Weights of a small mixture-of-experts language model, trained from scratch on English Wikipedia.
Size: 8 layers, width 448, vocabulary 30287.
Below are experts of layer 4 (counted from 0) of a mixture-of-experts language model. Rows are named router (the router's row for the expert), gate (a neuron's input weights, with its number), up (a neuron's input weights, with its number) and show model dimensions 280-335. Each number is 128 + 32 x the weight over its row's rms, rounded and kept within 0 to 255. Numbers have three digits each.
Before each expert's rows: a language model's description of what the expert responds to. This comes from a sample of Wikipedia text that the model never trained on.

# expert 15
Description: Single digits and digit pieces inside figures in tables, infoboxes and measurements, such as elevations, areas, attendances, coordinates, plus units like ft, kg.
router:108092134087086177146077108102125122163115154135145178077086146128177120170114124176134106141089163129106132211132115060071116070127145174103020150103125154140091135123
gate0:139112094091091113138123091142099132121153161109164142150078128096077123168167112132162105137150139100128094141143076093161123140089089141093164139121092123168111139124
up0:116066174178090108144145116112129149192099121113083142148168075074138146170094127111135212117101100102146204137073142124090084079126115118126196139128149114157152115082

# expert 7
Description: Numeric tokens in tables, dates, scores and measurements, plus spelled-out numbers, such as 20 in 2013, 75, four, five.
router:116130155096113186178039080112133115139113155134159172071084096158182104128110122164146132202112147130116180181117146122082124091139105144125056077128179170168116137123
gate0:153113151210132081165131109113075113106141140119131150169209151161069195132156144112089124122115130123113106110083172150132079104153135129122123126158192112096074151225
up0:126102095119172148140114134164118122110083153135069185105083207070110086119108130153176167118161164179149104095119091112138095146141175095104040118161130152127105164119

# expert 17
Description: Standalone space tokens before numerals in table cells and stat lists, plus unit and currency tokens such as $, km, −, hp.
router:218125149064060141122111090134110093141125156153187188076097128165112097158142090138117107180073158142091134182134106111130124099133091155058070122107178159116127128138
gate0:129123150095094141084118109139159144154120113093130167088174100195172151073179120137077103144151156109141097142131126139084171105166119139141153136086086137132165138095
up0:142112104169103120155177162153165184060078078106073104142101116139116108097087097158124122151122153065115157156166183116098111125110112160141145104140117091144174144115

# expert 16
Description: First word or opening piece of place names after in, at or of, e.g. San, Fort, Saint-Jean, Huntsville, Lakeville.
router:155057100091080155147090114134139143211131149109140110062063146143146098106131122194120124206109163162110157159122169152111120094115143139082086053131132146154143085155
gate0:149103089063141104174085088125080107130098133114125094147150114168121129146166197098062121172101093121190153088078177143111090124143133124148046120125066141144037080138
up0:139112157078118130074137053103101110106070169131127148124166051125139118084157107173139105102209118140147123130114111085127175125114092102132118139157088118100087113108

# expert 43
Description: Sports terms and year endings in sports articles, such as Cup, Championship, football, medal, team names, and the 96 of 1996 Olympics.
router:134113142087097155153115092106174093159093153163151162086084058132164121111123116145128104137126186143130177199141156085105097085121090182094100099127153190134150113119
gate0:119162127178163179127156136114109110153104099113151179078159118098121067133101159087123099132096191083169100165162122138114158155114094108145083108119061145151161205116
up0:083179185103153153184151143162094128070087143140108108145119133110164177143064124090155093150166116149089109091159117109108183135164070089094139108130144114128169083201

# expert 48
Description: Words inside quoted song or album titles, especially pronouns and common lyric words, such as I'll, You, My, Love, Can't.
router:138105097134107217173089109118110129169078123129168146128097087093133119135078116158145130181097143141128157128111133121100124105101098185144091114093135158172150090174
gate0:114126133100151132172132091186169167079106093113074098121150141102152093118086145152110146092130165122129109134087175126086131119081133118097192161121128133131113108123
up0:105129120099133108183125120116097182124116072094146128073150155145120139130054104163162174131098159132183066111117125101124145147104145157196160082056116153097108116169

# expert 37
Description: Words inside titles of films, songs, albums and shows, often after The or an opening quote, such as Night, Love, Out, Cat.
router:182112120127109191202095100107122127155094126127161160086099093144139085135115092172127104165094148111111196178126141142079149107105085174136095120099147153174147078193
gate0:199100102070049173120094105156137130131097142059104172092165039122122103109100095187107052106088080100112124160191112125188115186136142091136114111155143132128145122159
up0:161167172128112127165124066153128131113091106166145132104110101156064152170155164109041116065155199103094169088080145126133054124149111179159129134122159148119173133062

# expert 46
Description: Word pieces inside non-English, especially Spanish and French, names and titles, and spaces before team or score numbers, e.g. Cuenta, Président.
router:120148106178123187151092130116097123171139100091133150093127077144165102158126125127147116120073152121147142153122118120108091076098122158117066131115159200175155138141
gate0:139133163159085136158124115173099148142113110111062133228111144130093104153101109132150105090095126149091135060098168039108108159093130164062129081087175180126180146183
up0:095148147167146085142148156180147182123148121143060091134168090113088135134063133099123103128123113153136110099143165111130106146113142140092133185120095160107125195170

# expert 27
Description: Month names and year digits in dates (12 November 2023, 19'85'), plus Chinese and Japanese characters within names in tables.
router:151137078107124147208044055125134145159122120137147144112097159098155092144058111122106052152129157126160136186108149134112111101130153136104105120083158136167146143191
gate0:119122090105168116126101124153109099137184146189179140148092116196153116190162122099141030067169091111142154102127092113095127135144118120168091139154094048158067160073
up0:106138108130129108219117132108149119019157133152088131127082159093146110179181079082114097114126132088147119099110153117140102153152112170152120122124126131131162104121

# expert 58
Description: Space tokens opening table cells before numbers, line-initial list hyphens in infoboxes, and currency symbols such as $, £, €.
router:163107117094111126127108117154159132192124186115201211103105123159155098184127085156172092176136151112156120208115133144065103051113107150099138099109153201119129129156
gate0:100121135117083098102143139124151116101132154143151082107122176123186113136161116127190146104189051187133161113149129091109103159097142065132079169101168163106108145130
up0:149134146172105179139145176075176112091131151095185108111093097120092092131173108128116187144124107163099149186130152089186118145123053085146145149148149100126149096086

# expert 36
Description: Numbers, spaces and pipes inside sports and statistics tables, such as goals, points and minute marks, plus some plain prose verbs.
router:152103118121099156166104080144144114165116171110178146085094113111179098144114116159136102184102150140116166192101141113078124079098107184093099088095181171158162128155
gate0:168088068073123069109162140192082107106133164112114127141128152083131172077135114154125133130153125163124205113151124118124126186176117078146055145127119101188143155112
up0:119132137108150132113075153143156091093114116160103110132136128136125151109109106127115121088210114071141168101113132167111116166100061168133115136119097079127133140069

# expert 24
Description: First digit pair of years in date ranges and prose (19, 20, 18), other number pieces, and == section heading markers.
router:125107126120069155160093096113121107171149196130128118079077131122199090135110134160163099173088128153105164151117181105104127055110101164141085112119140160172165110165
gate0:193086140101122157108144112072156140128108095112114110104202126165173138195135144083122155119094161124108101155156131141046162106167153216153161097086103133101137173123
up0:046140106137132160091153110125152080136128113168123099090144104118109139153117162103125173133122157134125101122112162098150132165123143055124108089146135108105140124161

# expert 30
Description: Party names and words in election results tables and political text, such as Democratic, Labour, Conservative, politician, often after "the" or a pipe.
router:127108093164128216153133109136115101135110137125146182079063142151143123121138096156093094163118175113114150177104136164120128115112090188089107115076129188151107101125
gate0:126156148109103145200119096160052138093158213098151135075098130052127093087145071083123098104099147093157165157147160140146142103132151127116130114124080125088118103158
up0:178148163131092133114120140184135138142156138088080167085128108040125083137152102126132123160095152144133139141163131194177151132137123179088096076086129150164175146115

# expert 49
Description: Words and numbers inside competition names, such as World Cup, NCAA, League, and division or tier numbers like Division 1, Primera A.
router:108116146099131179146094102104145116182135171160149179056119083174137125103135141138161104140083197147116173177112130107100118056127090131086106082122167144185130107093
gate0:113216133143126147158141127136125134144105159112116147122131102086114112155127125051108103164098130121099115060140057104165123131129079151155164098134102070128124151105
up0:115192129080114110157163159099148092124146118185145148152135107084153090152161100124108091143107159101139108085153128145105096150134149132087130191131114103098067108130